Experts of a small language model.
Size: 11 layers, width 96, vocabulary 8192, 13.4M parameters.
Training: a variant of Adam for the experts, 239M tokens, 6736 steps.
Below are experts of layer 7 (counted from 0) of a mixture-of-experts language model. Rows are named router (the router's row for the expert), gate (a neuron's input weights, with its number), up (a neuron's input weights, with its number) and show model dimensions 0-95. Each number is 128 + 24 x the weight over its row's rms, rounded and kept within 0 to 255. Numbers have three digits each.
After each expert's rows: "mostly gets" lists some tokens that are sent to it at least half of the time. This comes from a sample of Wikipedia text that the model never trained on.

# expert 97
router:158101107155146121129095121113157111090140108126135151158116111135150160170112129161113150124152171157105125102130128127149174165113096144112132111148107149156137125093156121126093129119145104183156084118106160108133138101125166116116139158162157101140113110089153110096107121132079089101
gate0:102194102127121172094114163167155145128134146152121128112139154164137122152132113106115106152156135097101103124113161124109065121134150138098161158110161135109103107113186108120129131099148162141141135106111130186094112121142136134156138166114101103118104130120114088138131106118109126158
up0:143143086150131166096119128140151188130168174123084139130133106160117157173146154096126117124132147136121083145124172106129121123138103088094152076112156136131104139128143127102121100122130134152152101134106138177121113116133117120125146189149115105144140106110126074105132110106097114120
gate1:140099120153164140166123128100090120125096139137097109107143100137139127108117141121171139115127080133116127123140151104121137121138121092180115123154119103140115161185106158154151103117141143119132107139136151120146045123182105111133136107131099141169166138141185127100123098112116124101
up1:082130121112120123098120147161156194121150121095132134162123149116155118131174122046125147135149146124096137126095108134159136114147125157083097133133174169127096140086144137124131153140094118109137113160134119127103151169068130133125123133136127095112103151142129120145129156138152135101
gate2:120096146098150137107153139132172147134086109114134141125130154146183114147081129145121121105093136114106142146166109146098115133105166092144106119132137091077099157154093145096177106113131103159153144087106106145140170087165147132151123087109132135096147136123119123122128115137129124167
up2:111077151122102132163117132065145139092106133129101125144150118124153138149130141136102158100163115115100126164178119160154131142091154122119130129162080116130151132125142137093108091140145103148154127136131105137114155098160155120120132098109164119089161119117111170114148120092148086174
mostly gets: " on ", "- ", " February ", " (born ", " March ", "| "

# expert 116
router:148124102119141129136104144177142157128140149148119092120146159132149124098134112117116115145121115104113102147104130126104133124088127091078130143151144099156070181137109134160159119114112127167148116143103140118176127166104115121109173161128186147157091138115102112103150112094085136142
gate0:093099180141109129157152124142141101124132088148108181142168143167135086106145116157168108097116087123126136132123159160118124126103140155100140078137105149141132119149150107158130096123097137152145127108149141058136101103152149064129147097110154142107122119129121129133134138129134151112
up0:170139098120178132142136095104119147117127143130132121102107132108076104168146127095114103193131153150128120125123101091132073141095119110111098153110153073099132128080135131144130101134168159135126193171122129162130145145149118137115156153142137124116120134114110111162129121130132145100
gate1:174106145129113146105100177176162130094148091097175156105125154099140108156071095129137100148142137117108099162134121143149165102138162111095138140114122130106143082109174154119111112138137149110134131102131103123127123142174180145142091111101141121108121136121113145122147127111102111113
up1:119168115139131135163120107097110124155149190132112092114094111131153135112145195121148162136072099136138149093140124084139114162127122124112149100093102119141148158112159117140156130098132116147142113131133098135113114109103123104097119100118073132120118149176178117125126135139177118119
gate2:072125064141134124136152148116139071106137133114095140129124134135130135110106128111107144112172118149146144146148055129145150124136210144124102141128145111143130138124115115141117129139150135131124128159115152150082131157148123102175129149090123073145097138115106116100108123164136114103
up2:164122109173120121121146070128106101123137152135125052111078088098095129170146112177128118130112124131136124102146106130114102152134166136113105153130141101118161148115136153153111115166136133104129123151128135157141170158135080150124097172153132119115108149153127116097130112160129107157
mostly gets: " its", "andidate | Votes |", " footballer", " However", " pri", " spe"

# expert 40
router:133136136118120122143112094103161158137144174083137133127119132122110152145114154144144142119114128163137091105152103159099140131099107116126158146127093111117175146101093066124108158148115102111088164107149154114142142154161151112175140135101098127173174111163096130114113116089130146144
gate0:137143149108142123122134126134143160102135128155167198183097122171118107146135140169136137143092110124089141124140102089132112147103124117123143088155097092159103127112109106130100132105144186108157139097185176094117133108110100119125119138139122128146115141094112117148139124131108170144
up0:159101146149112131164114154081119151135173129132146103097119126137120123104083169137133139154161119136131161129147098108082173151132128065125115085173100131174118118142075145120114165127146158135113133148138120152132135128104069113179129117123128159116143113116110119125111137100123146134
gate1:125151158118094129162157116088104122181123094122119114129190121183126116129114151143181162111149088144115120157128102136100117114107154156128151144110119149111141101109144106145109119112120094118121162113157154148089147139071145142132137123109131116113098120161167090168114093133117129116
up1:125128160090079122153152102103116123171134102111111106146138118175121122127084202144155163118127105150117096138115089139115115151109147155150137111116112151099140101133138084150114114102099125134129171115154141142099135131134127156145175153117127136109091129169178113160093132115111119117
gate2:173138093122120100097144159134133150107172148112100142134088116114094134092115119086103166123151105120182122119128152161114142141143088155140085135131144139169117134130075121095107164149127135134148110114172129156121152172115126138137096149110101157080122121121123129120097153152104110100
up2:143133107110122157112089131112144172117146128158151119144121110142127145170104092136133152087143077148127147135107123067157185152113169134116139131094117113087133144139107138165158128119093171090150092112105171110106151138138115098134123157123121182140137146121097113099143113123103132126
mostly gets: "th century", " compet", " occup", " dev", " appro", "ordin"

# expert 68
router:137104122121128109156160140162112123156141166154127116127150138123162132140121144116156114109191118090129121145083125108088106094120149094115128180114125072103158121140113140104158085110128148118071164159115091156111084133134135170110133085129104129136127139159134129144122126157143113160
gate0:139160149190136148135128145121118145115066126120112139147089119100154110077116103132131076118087159106100169136139095137138146140141144144086136110163122133105149165137123151138144120136088085109134114141129124112137088124156138129083075142133118155121092160120180146122128137124128104130
up0:145107155128084146133146122124139154151161091103140160092121126159097144160144129115154120130144164125130102138158129170164148115167172155159140101107116093085116125108135146169108118138103151104159051116121081128137138105150089122142124116165108141116108091149103132146127145139113135121
gate1:158153137136118159147119143115132129095139133157152125109107159111102138048104133147113126121175128156108081141127075135153163159113175110114113095170119094089126113114134137125160109181128099126116137107119121150140118142131128141143119080124089130141122123117109095147101144125162095163
up1:144094107109151110122126140173082108126142142119133110132083135104165074168114104110157129112112148104142173073118125154124129113148114137120122165119138159170130157135126118142112121108111127121167081139146112066149150128161098128111101154111144152147148136167136132146173156095115131109
gate2:148129120119137122060133121125136155136120127108107121147094118114096154133104105132160178126108147143080148144135143108197157167138145088123126161145146132156130127130117162085128119104123126112086117127170196108094111119131151128107153092124093119112109134149130092141114159118138101103
up2:109167145119113172131140106124146098114115108173097103108161119092121096104135133145139097144140168132098135109132095198125118130113133140135119118146100125077130101151105077142106111136113133176125138144135087138112142121133135097151117148137145138075182183108126148141136135114123122166
mostly gets: " new", " original", " major", "% |", " real", " professional"

# expert 57
router:128154163108156115139133089133153147117131154107144152128128088101132118111143170129081154123142114134168144084139136157063140102123149113133146141121114115122138129159171076156135122162095098113091171110107132096147149139129134153107144119075121118134143115119109168111085134085147120152
gate0:127099095143156160160134131129145114079118118056158124126127137188108120115125141143122111124166104173155136115134125145119117090151131128127096161169109152103141159145142129137124136162149114096109128141176104132118080159116128094124131073145120115111145113122128153091094113118164161134
up0:124140102151155132122120142108126138154124103150111167136099119123117088142144137133139120126109086140129166170137116136140172152123134124143120103116114134140148099091170107154098103154090097103154126108120137098134149076187137080134147166115166179135121148132112115109103158141081093102
gate1:154148112138123112127129113109113139132138142128145101091131076135121107117118092136149117167089141181098167146134128101127148148131117162159152119103121113121204114103157135123121167090091150113124138116124117135190103136152136111112133173106133107131123139103122068120107104118082114156
up1:113135134129146121099084153144124138136157125124101110125115136125119133156136074157100145165133142115129083154159131146172119106123161130108131108094152109103080101135142106099126121093158117085132129143127138086095152170119133082099150101155146138159168134167169169117150131166143108116
gate2:143121143127159167143173155126125130137129091153152142170108113136112123134131050117135100120183140146157126124130099155165128134090157134096115154155125138099179081140076139117124126127126118100153110118133095122106121111162141151165142150113126126081110106119134134126098092133092146106
up2:122141100128106112140137135139083157121123149136108152127118140109155105132109115126081120165171139116131123157134112119101079108096106107116147131135142154136183100123139150161135105146130090131125145101114123197154144110142160191141148162112106095103099154135110144121129117132125104199
mostly gets: "025", "026", "982", " Act", " Port", " pr"

# expert 79
router:172148141152131119133100146159123163141140129111167116139147150137122085134130113122140118082071092125133116119103134168098122148101101104113115149151137112158121115098118143144165130098130122144051147125097157150138144174092101080103103133116129119146124172134122114145130148134143085163
gate0:104166127089146121118147153112140090103081169117096133155121119106134149116093141137130152113143131133104137143144097132132159125129113120095124116140106116133111142122095167109134170127155188131142186121093164132088103136125110133149118130073123172150163101131160072138120134162117104119
up0:143103113131141129158125104122168145123192119105133114110122133147139153138182144127132090130122126132166133096084135121133099103142162145106164150098140154109153118102133130151132106127100051103120077165144103107155124120134107117126151156127158107109110155108113186121133081127127152140
gate1:155097148108113137062118101107096139117148113100148109101096110158155155126121140108167139159138122113107082124134143131108121144121167117104108098122128123140158129158110119134087126119093114143108122142123117135155121128172118074149131108176144095144137144103117111128162187182170114111
up1:114100139147160127119141131132115153145139159148132167110117154125175113110099140174141166131157125162108107111122147133128174148132092111099143193139113137106141121102106111090115134142082120126117107118107125123116130126114167122171149096120126154101153137152123109063096144069147164137
gate2:140141129100155126145141126134164124097113121099123111100114144106160127113168128156117136101109111138140123107142108141118147087145176143094114101147134153124093140135146139142057108146126108119089107159120166139099086150121111144139123132093216154121124119148102111145156109151130120181
up2:133149153103120122149111134138181137126108135140122161070146135142146133133143098159156162081106080120109103105139111138128154105166134104119147131139116132112118080138099131155094104125130119139086126172092179125110110144100148124112113152096152153110140125144116124193133094118122107178
mostly gets: " China", " India", " Paris", " London", " Canada", " New York"

# expert 48
router:153133118107133121141105109133115175064116107168145125131164151096113121161147136152105149133152118077120119143144099136126131148091116118139102109103125091172099142170114103159147135124143096166175110140140140106172147134119118109107129115121095140180098147150119127092111135089087149117
gate0:147122099176150167152131131127156141080067159106132090140104144155115108133083168108131127120126179135130185147133122131105149098142137126110092140105145088133130131129105143143145099148122134123134124144115140145100133082104106166127107115136110134129145166153133087129139075175122105145
up0:126166135167146146118132135160078115173108101203131129094144116140147123069098088172115126128135119105118131100154094129126110127129132152118166113142118139126178138127159114135158098088141140119108112099083125124133102128154126090148144162134165150119120109105132134169110119090126134117
gate1:090128112129154146149114093126108116088158106103081145090146109122130124132141121155145145146133102114141080112145123079160131140139134127147110135106132127138126120091144144153108116139094134144125131183151087149116143159135103066176100131174127161127120171153151167102093105154129151118
up1:142106127084094121111140152121118142162103163154193117142127107145140137139113128131121110133134145141123140132132147157090155108139153150114180075143138134106149107151116126083156111102159092119137132087128138103119119109110127170084138126084154083117151084113142100122164131084143108155
gate2:151156138131112160122131093167158131113113111124127124129157113072129125142129112148123107183157061110123095125111165164144154135102147092133086147143126124142130123139108118161159144102117118126150128130108175120123109164137116077106107143080107131143111113130180162091133100133100136097
up2:127140151135146142137119137124144142077141119152116117124113177135101099086149144162149142145116149141116111105119078087135070119170164140130107192095125120121167102125131118148114141125090169147139104159125127086157077121111160105134105143096125133123173133119106135145114165129132119102
mostly gets: " |  |  |", " north", " south", " system", " class", "°W"

# expert 6
router:114153145083137118116101092127124140151113134118175178157070108115127113109148134137110146099100120120160111137094098156148112109129151139083145105144113141148117153141168132147150159104136100118158092188078152097099130110090152145122117164123152143132139161135154100113154141119114118111
gate0:111154116122130136134149086146163102143125117141147107115150142128120159082157089159114116098172128160178152138127155147145206150135111111115152114106117116127107129100109153113114148155149120121080136144125125103134105149132093134086125116107121129186105120166072101122120118153117123106
up0:174101129113089117106120148120110086105125178084145101140134144138154127103103162067132141147088110146117131099145133128129139146127078106113095136145159122134131159170152148142172106114129140134117121128125145183177124099137157122116154129181136140155130140076143127118110107141105129140
gate1:101118158128124116175126158107135099157166108109132103137098150146152121130149126139162166144141141145113083105136109143109122131121161117090116125167092114184130112078130156141125108164115102123103113124113110138150115065149123147147118103135104134090191165171141127114131138160142135101
up1:147105155155129150128128111103171145102169103128121129136100140121129117133129167156140081126148158119104123126134126135154071102127112108135173129093080120164172163145180156147161084135090088124089152121126111122139134089146114133112136091141137123128135156151136104135131094142087096131
gate2:081136135115103125152132121126122111091093117071123149132120135144145141136136119144150142164162144136112140133099114159067109100124155135110132139122132175122146110112173143083099116146150126141151100161117124178099129090136133157133080149108159129101107179156113073105103122133153119130
up2:086122118088118128105126101119135146113073095091151147149106155142141094137113120149169164145129082122100102113090131176105089149098174150104132163147143159143157132125177153113151133117145128113152147163098144132116151093113127123125117126126140163079140161153126096106128135125137098130
mostly gets: " R", " P", " the p", ") | −", " (G", " % |"

# expert 123
router:168155133089178110099181109117126130127142123114164117101122106110144114127151108121103108097080111094141093086123128098082136117106116139135141109157134108176147130115144094133136125119128107138105181104096125166123136166126140153105145111161131111173162118118111173143124140175122135149
gate0:103082097160128146152140131111107103105144139109132064157096154139152141134163112115128125129147149153107126100108165144133168179149111157111133151134140125110162155079091117086108126152122146098095109137153128106115099082111147153146146150122143093152135126127163122110154117115163116173
up0:110149115152140136146171120138118121149177123122125068123137140161104122114127152096107142135116109136129119108100149126116090186139094178168149163110125110157139120090167076129162169087127119125107129105124080125149145140105149118129138129163114078145149090113096126124134115107135149139
gate1:177126105147125127090085134142113083118130122108099137132110095133146157150119120150097133155102125104101161114136171136142186136109162124081145111149103160112153136086097133113091124178137101141115139114120146119077111123134111157148155147138149155109102108139164122104092149164143122155
up1:139094141134142113118144176113124107140144140156132081143112136144129147121092142152132115144128126129087161106120114110132128093139130158091120105156088147126132147038088114120149125121126106156141154100129138109113103169138104146143134161151100130115148128120183165117123143167173084105
gate2:095085122127147139097133137107128134100112120141127160128115098189098117122131122115101112126137109117104115144126154125105151135156136153138147096114114141128087087131176118119171182179110126097126118160113139125163129136152156080155128134123129097135119144133079106184105145110098139179
up2:090140130130151101119130119134070128150107114143141135159099109174125166104144156153113123136104112090154124097125151122092132073160126132142144111120158129097097131139140099156143158161111083106095106115091118140141134167118133101124135141123156104126152128169118125168092160116103147188
mostly gets: " development", " period", " Tour", "980", "BC", "979"

# expert 113
router:110137149154126102134085104113156138132132149154156100137118147143107139154089144092153124107172140149147087140148108154116096130126127078119126164136087108083116169153131161156170093140094137141114139184108154168145089137139116127130165119114137153126158133096089131117099099129136114143
gate0:125168147140144147119128092092122117077087130111101096097125070146105152133143146122157146158099136134114145112083119141127127163130124115161103150136136107100151174107094180122111118124130153181104113157107155156110105165131097111136141094118125137150154114146155093140096089130137127146
up0:128089105153120103125147135156142110166147108146129131042077112128124126165134149151113122152102142103129122161145107134134144126116126148103127113116116160130119118094173125167105113139127160152112114106091125161121166135138114118145179141147181159140090126105091111090118164143122100109
gate1:115114119084116146096066122147114135109116112160122112186105161128129170111152135126147108122159130138121124133130130113184163107140128143119141099067101175129131147147143121136114094129117166135120108103117148158081134098131141166112127152151118147090090148139118129142133085080157132141
up1:155113162154103099151111123066114154114108153119112090118160104124111097132130177131136146135122132158114111125131160116148121175133125108128145114137143109106144137140148166154123136098103132097081141127162121140145105119165085130151102101083115131113196105169152146173102127146143138110
gate2:159122111149156096129122154081136153153111130112126062117127140148158115139127163121152101101183123125119114126131178098126149130128131127132130151159113169136094112116120124142138094069160113155086144153115146144120146101140149147109103095119089111134113139112112105162147123184159089137
up2:095112146130177139159116132108148106118172141175128154117153137079113097113129106135116149088133106119142133093122156116134097122126088151142131090165157126156156105086133113073087103129102111141184145129148102053135122141105134147115155146120147126146133128147126110137144163133122133129
mostly gets: "\" |", " Pat", " A.", " Mac", " Richard", " David"

# expert 114
router:132078151121150105129121163095101128172151094171096144122112122105135091115111127142124094155128099139162136161115162148134100125104098110126102125153112144156110135137167144075138149106149113102150126109141141118164114139134172181114137135149114084152088110131154142145160129142115143072
gate0:153148088120160151155130128127140107139160141133116131122149096152138138097112139103172109135131119161124088125164137137111123148092144140129157118083134165092090107168152168155129118124134177119149080129089111118129096085126107123099102097156134155106104104139171078146136107146104150131
up0:145142131139084119123128082140084104106147138143139108155077136116111156110110159149111142138137136084130132108169076112157105175117162127124133128138124121182115174157095135169122191106105130080113133136156114133124105127110125129150125166125106118099149136115118142165154087114137121136
gate1:125137123159112120133159101121114143116174128103135103089124093123096137170155152161127127122121131127161125116152150141111119179127104137108157114121098150137125138114084087131117136144154138147150143123148144134161109145174107076153125114081123096112149110162154143060100130131072162124
up1:138145082126104116119116135114139147126154185130118087135139098138123150153141114164139099111149111137116135119152106123136121192130120121107140099102152116138122111136104097165100140079131120148159151105153133117138133113192129076109137097150134093187092108165104152114129106171113131123
gate2:121132103130108132167134086131152148130150126123128138114145132114162079132146097116169117131153126195113100134145119109157104126162171141108080133119098133094175135132132157158099134142104112114149122188170137113119117093180151116108086156149140162119103127151101149116140113126108124111
up2:097128134139126109148112098132114154143160123112116138148113090111170115153186115120141103175150168169141088123096142116145120128124133114135132128120141110057091129140130090152112147129086149116118101136154174134133096099172145168123085157129147146131075106126111139157108151125129148123
mostly gets: " there", " year", " short", " story", " †", " church"

# expert 13
router:108101114124151127162101160136130135121118127118106166108117155122113129114163128132104128138076105112119107100109157178086102114144108124137157132167117118143111143119169132138144115124114149171150070098136139102170114164074137116152089117102159138108128103148172151117171147089110152133
gate0:125104141125160115129098111152138142135086108142108158123128187129110133144103115177158124171120108102109136119121159120192116156167097114121111164131187109099121125085102146098147116137123155124135137125116097137139166110122101124082121118112121149118172120124155127147138150101115092182
up0:160104149094109113103134095141122163173162107133110109154128117167105129105093121081155106144124138168122136130137143123125093123111168129139111136116136097127151150169110150133140179137114107144119092105122126125153148084124153116160090125126121093114107199121157122147096154089165147121
gate1:114133172197142153143169090093110136151136136109105102108150110155122095166104161171121136083190101129117161142131116142134096173113168134119108108118111140105132138117117125099093119097130104157140126115137144175100127120151107151128118129153106136088116134134143106118125146107150106162
up1:095102109130147136121093090081134148140149098065101171105158143139152113126168128111108148130114110121142109117114155150125114173096165128176110140115131165132133117132117145156099112172102114152164118110113172136141129124098113115138134080117124122106173086161102143127131135158159145143
gate2:103133143134101128104116108133158095119174123135104126114113184171183164112118092131169099140116107127073120169152146131165130127104140144172149145152146109128113133105123135137092130136103129129106071087126156113113130126127144137147106153127146082129135117128137108075146161106162148143
up2:156144114120153128115069087102136135103189132129138127150112158156144140128121139107117108140140103142091103109109164099140160182067142131128121091143139134124136094095118177188092164136120095170131144129145145125105131133105107156119110124116129113148141137116129170093111148119117127107
mostly gets: " km", "%", " population", " areas", " ft", " mi"

# expert 19
router:118094099112095106131108144146109142172152169176113130152135115147161148107125123124142151146133170118090119163087140135155086127112151082117111156112132096132152094136096159099137105121167136098104117114135089176146101161139136143095117133132078140125131107171161114156137133145130105148
gate0:104130124137114151147168139120169143106107171109117130135111147133121066148150140147152141107139157133092119100093128141116091136122119155104130118131117123146169113124122105134122094114119104120139136177129152174164124136164155147127121115089137086094157130093112098187095090107088120088
up0:106153201142115120117149130148170127130123138111116179142136091152177108136113123133110100108133135108121102119128072112122103139133120162104147121092125112153099118126134114167156104096130151154151123192138145170097109137142126120150169111137129106123095135135098128147112070163135116108
gate1:137098124118131150113118087152125125121141148072121119154126148133126206130126137143121140120115150159126131088155116133131125137194091146183152115094161091089137146121139110130063134120094132122126117121093177122142125098164133107135136114110163145160111103157118097119107114111113117130
up1:095123161144123146144138127152135135146146165102110140156120099053102140140144118143127131138069096160127122120125107117146137120161112103167153115135140110114183132165100120154107176136138116143140111129115098098161095137129146094155178101087127130128151093154113142118102140102115091104
gate2:142126103106082126148110170126112135106142135125146152151065125093136153203147093157169090161140126188114109128126146125096109133109169112143087145123135124131162104146118121138116140119103124144150136127156141122061146134132085113134112139149099148128104143135160117154133105119138108140
up2:161099173117156112138143117132145124124171135123127125099168143170090102100105150120107131134124151124136121118133108109115169144143102110133143109153115115144148163060127141104140148113133113104145117088133122097164167093123128159174156151138146121123162119104080155097133132072093157118
mostly gets: "ical", " professional", " large", " major", " political", "ular"

# expert 0
router:147080165091103100120122140169094145159173144181142119139132133148158131127090138114133119098119158118128121112109124153131098096132122104104159127189132082166173151121102123117140105118116122080161143086119132144147120142147123164118138129143097116107171097147104139152129152115119123160
gate0:140110142124135161135116139147154121095149170083128102112190135139096150127092097118140117132128142128150126183132134122133108099104113132146067105118101133131165136118130121115116120148106130133108133156093103110148172105152105147123185109129154192135114138116093143178112137131101098161
up0:131107163116113119125131106159130106130182159152137147110192100113104152096092117108101115141131118072160153117120110110157111114095129109143150133142118138166164133124116135140136114137127119106133139183111159097145166099149079153125151133113109131123135129072097162143126142116105117184
gate1:140104140117131141180106148157134104121143102130172172134102092150116111120136133094104149115086151143132121157147141110115135166131133097116108127181099113148102148157179105076178109144156132089133148115091128128137137154079096126129111098100117141171122109112154165124124118137118133106
up1:088152133142140150098119109122141151126107176143121144136125080208165158143127115130117112100137141105111142095112135109153095099107150145120120117115075129117152090139086140122134124140119155159129097129112113138150124159129175119087139086100163097128109109156140175126153117107105147139
gate2:105141125106139142129137120142122155110114138134085103105120147116141169150104139094106163109103109148136138168118132107134197133155102126150118079130139077136099154140138171134122143124153160109110114113123088142089156149117134156160156108104153129121107106121107120140127131168060183130
up2:171147128125167117129153130136131118098124149104131151144118107149129087132146149139151128148143126141086111130148140108132105107124133135140143157131123141117134063133106068166114124114130085160141146156131168080131111111143118114120069141098119149164146154153157134148154145093148057099
mostly gets: " State", " national", " public", " British", "ational", " General"

# expert 92
router:135139174170109136137136114103168108129134129119190162084143148114094133139099154138117120086120102170164124105119125133092118114136112110143131142167087137102119120133127108167175110144101136141109144152084151106144120179146124135093150102149129090135151124100088139103089129126095121142
gate0:086097160116156121148181161129140129132147124120152149132147121103117088135116114131070120111093115099078150103114136125141090130107135088163106107123174126122137155135165177105169148115125110126128137178110107113136143115130127112091128118111139155174137129103165121123174151168144121118
up0:136141125148177117133110127160134130093130126100130106123144137145117133100118162105186159123167131138172112130158158088145142096173143155100143189104155108135114126133123088125124142132090150136106108119080124117131123160084153143122152151113160107108155121159115136119113089107080158110
gate1:123107152106153189172126087140082119139139124088131127076157065110126139119139116122112106122095140092161166152112143130113159125117139129145105126091128150159132144090107136109139123115133107103117139112094175119104134118114114110160144168100153125099153107136129178129124164118125167112
up1:104144138132109080111161126139167103089154140146121119148085155143126132137136099108144146122148134165096120124116072128115117131162137108115128120137146097139156128197134120117134160136062169112118136159167107163144105163106144125111133117126115122151137130153139092150137109170075114096
gate2:172117123077162105058154191136120131144162125155138127136113107114116164137108124111121143121154077144157105122094142155152128185159134071128127132170123107135145116134144124113152175109138092113134126105147141106118110095144162154128107117110120140109102133125103099136124126145119103102
up2:132124125155129134208106111114119170129118122128135104167129109121127138097141098133123119116089109120134135124167126095127154081136101179128147159125161099137144105114117106156157145144115133117115098126136131149130093177111078094106120119182153105164159152121147155120115113074113147133
mostly gets: " Nor", " Christ", " Jean", " Kar", " Georg", " Moham"

# expert 42
router:140088136105103100161108126106131115151161159108102116164127136120147120106157146135165161147126136171154128100144147159108127115116111131159153158116106112159128088099105099092155144112180134113080118124084083116121125129123130158111103127096106092128136114169165116165175120117123161129
gate0:148146168083121113136143135116115111132105137145120146170141071128093158124152128114134110109102101148158156095157161113106162128116126169117165145140107162126125091047141067110114171100114093133101127114118140106155121130141107160127141171103138106134153137122124150128117140120140109117
up0:144163119109188137138157140128135091128115129075172133082126123105095134176122152092090159135136135120113114115138095112111154109074110118128123154149101160118113125113107143144133153148166122156121164129104146071098090119115098106157147102167106135115145130142114117134145138109122154168
gate1:111145073144161114122146143144123136123093151154129144142157107129134177146126112178135132109081091119115127129136129159138139099153134109115146147127118116136129155143139144069117146155121156090143142107087133086185155134107100124101088117140130147121139123164145115093097128122194120087
up1:126135138168149130115146105132133111135121101195125174146149101127140162132105105140129113125124083114092121122108095152155144106122138127127163130144140083124143147138187105094147121117127140091128122078149128135136109165117113173108088118164110106101122114162157154142126154119178095090
gate2:127136117180101105165108096155083089136132144088188133136124169130088133074108122144153110144164140133137108102146095139158127130151120153102131129115125193121142113135103151116186135149129153125079152135134111143126096142116135149118102120132127110123121135134102131126132099180089115131
up2:140141122118124139115123146168132155116122108153123159144115088090149156138127122116145169155097132154112134107075130135128137103151164106133129154098150092098131151172145096171109114106157114107111078142129111090100110118134117071132110188157108121122134147115158147169127141125139129074
mostly gets: " support", " use", " large", " young", " good", " small"

# expert 100
router:140125140102117117123104126066140126130146120125102148163098081181131148164126128146152148113152145137125087164139140155133161128116124149108144087114126138153134139135183169175088153100093099156140095148116132076136127114089153098128124138147171110154125147130123105111155116103112115106
gate0:162134144142134135142127137139078127142090122125149138119116081179134139120117183148199132108119102116103129090098152148097138116128124135102129144158082128146125142131139123143196146121107128105120095167146164064112110143114154089118127099113110128122126147169139101119150143135111130135
up0:151104125078122102144119113114142164135175136084152137105096154129117124139164106170081141054073065103129074124133119113163119119117124147131137059139131118128161134140132129139119133118124113106148141111134156103162132149115143149120152137156125146141132132112153131142146156141149132123
gate1:059114132161155149143144131127154094140099118125129114135141095107112131150138115131158123172130141152144128157140131110133101141130119081099111152133131117147146121125165124126152097132130157109070131085106122135162121126139144194142091135146121084085130115101138175139088099119137075142
up1:184116103135122148105124130100120116120144110080167107126104120102127131128175116141179114109092110097092135132125126148124103172075118114153113104160123114155124137136148145116125131154121133119112119126127139084149106164152183139091050126148117097113128129185129134131122138120152133154
gate2:152140153081116118101116186135179113122125109091186144155092169124122106142134132138108189128136164112099123118140103098097151101142129194083130093138134121182113131129140101162133121111127157147131116130133128132121088130145135148135156107091127089138132109128133151134141110131108136146
up2:100083126131097124126137093147074171127086136156112122109164102165093133113150089147156088137158072140136141112123139147131090102121141104140139158100106132122122145142108157112142116154148102112153120124136120147161198139102117096128131113146115140136079120127131157125150164128148098157
mostly gets: "_{", " pre", "^{", "°N ", " the c", " and s"

# expert 37
router:148163106151147104107101136125128145147132082149091093120081149135145097168133085097153093118156138118149145160088118135165103158124150124156079126166133167171146177135109154113134136100135118135146129153136133123148123123129093127099117121157096111146123096132120109136151160177126114092
gate0:103127174125141128094151154109164110115149173153119120124097152100126109145141140160117148111139134110095102132109168190156092146072150126108073107164098142146111151165110125117119141144119111139121128123129108144130084111161139101127120109165110142124104141108124125121113151164186157149
up0:176111108158147106123168142089118115138199121105140137118156115139139155148118115131130120158155112136133118133124107127130110095133123157125096152126121083115123134115120097151109115154149196123136096150142150099119108128135143141122151117073129122159151098203081134123097150136085111127
gate1:108162108157111136106125193132105110126134116066112091117112094151154124122115121115157156138117127161143168151143128160091134138080153167103146126157139143116141125113122117123161081149164175076121108156108117133143142096109140140126137112094104176129140132119105147092129126145139101156
up1:110164141149137104140129137130155125112126151118109144123091104095116103131113116153123136080113126136141125118109138206161113111123140187139147154160123136120107120070163158116167080165171135088129130158162157140117123080140117153100108110150109121126108130114150091132147133134123118168
gate2:112134161122140119158176137117157096130143121134140112136142082100136129125156145104168113106147110118108114155135156153122086142135164122135096095135130144124155095098118152106117146125159139107140108113156070128112061107155178101101136158133141123107105112100185178125125143100131148128
up2:136135120153125113129145136115165125132166145112146125120110097092120107130143095148137122103137148093126100169117179151166087190119167120126078088136170136099138121104141127090128119143156142122085127150146134146109125119155148110108144179146118131102097083095165132129131182132116128121
mostly gets: " Hill", " th", " br", " power", " even", " House"

# expert 22
router:163105164098106094148136128123152132114137116119137152156098152113171136160103106093103149099147113132113120116119155090094149122165115164118144116155150152139143113115129194134113138082146087131161146131180166104166119159147134122125120144139173155135125117102117146100107079111111117110
gate0:138148120122129135131150137110107172107102074137138135123112106152166166142140099131091116133098138139129102151130139128089168147124130146098152107154113139130145132092126140095168131142156140098121145193113094159125156137119137117131121090104162119052149141127151105073123130101106146094
up0:131140141134141096144129119110119132136124175135114147160097111165139156163133110103126103132081099116125143139158069091091127103126153125143154153137082108132138178157126112133122112117133134094173100145099120156123131136087111112160178090119182120071132143143087125126127118140111131128
gate1:088114101132132127084141163125129100116141116132079127146124125149170126130156136140137128141116132110145138126121115169138169128073151099075053144113145140132166107127127160158119118126127107124116099168142156088113107109158116160151134163098136147111160132170138096144145139085098121143
up1:138118142122116122161099129134130150140094111123099164167116131129089095108104099122148127119116142172116104128125144099141126148154173129148139139139123132148114132097132128173178159121083099189123124122151147080119126147130113124085165121112134148115108157139107136092139123041148148119
gate2:169132122133089132119126116139161163106151093138121125140103106167167131128156112119154124160172128094138097063150141126094144144103112164142099107142157079140149125088105090148135151139139126112129135106131111120151147157089143156135111110141167123115109116102130115116067118112123170165
up2:155136140100144142145152139098110110172059134129153122118149131108105153126164175138135133117115152095129150151121085139126098108122179117145173112114081174109094107178128092132133114166129140132130091104108104125099158101112168101130141098136109145138118142110152159135121142124136133163
mostly gets: ", U.", " Washington", " Hot", " US", " Comp", " Green"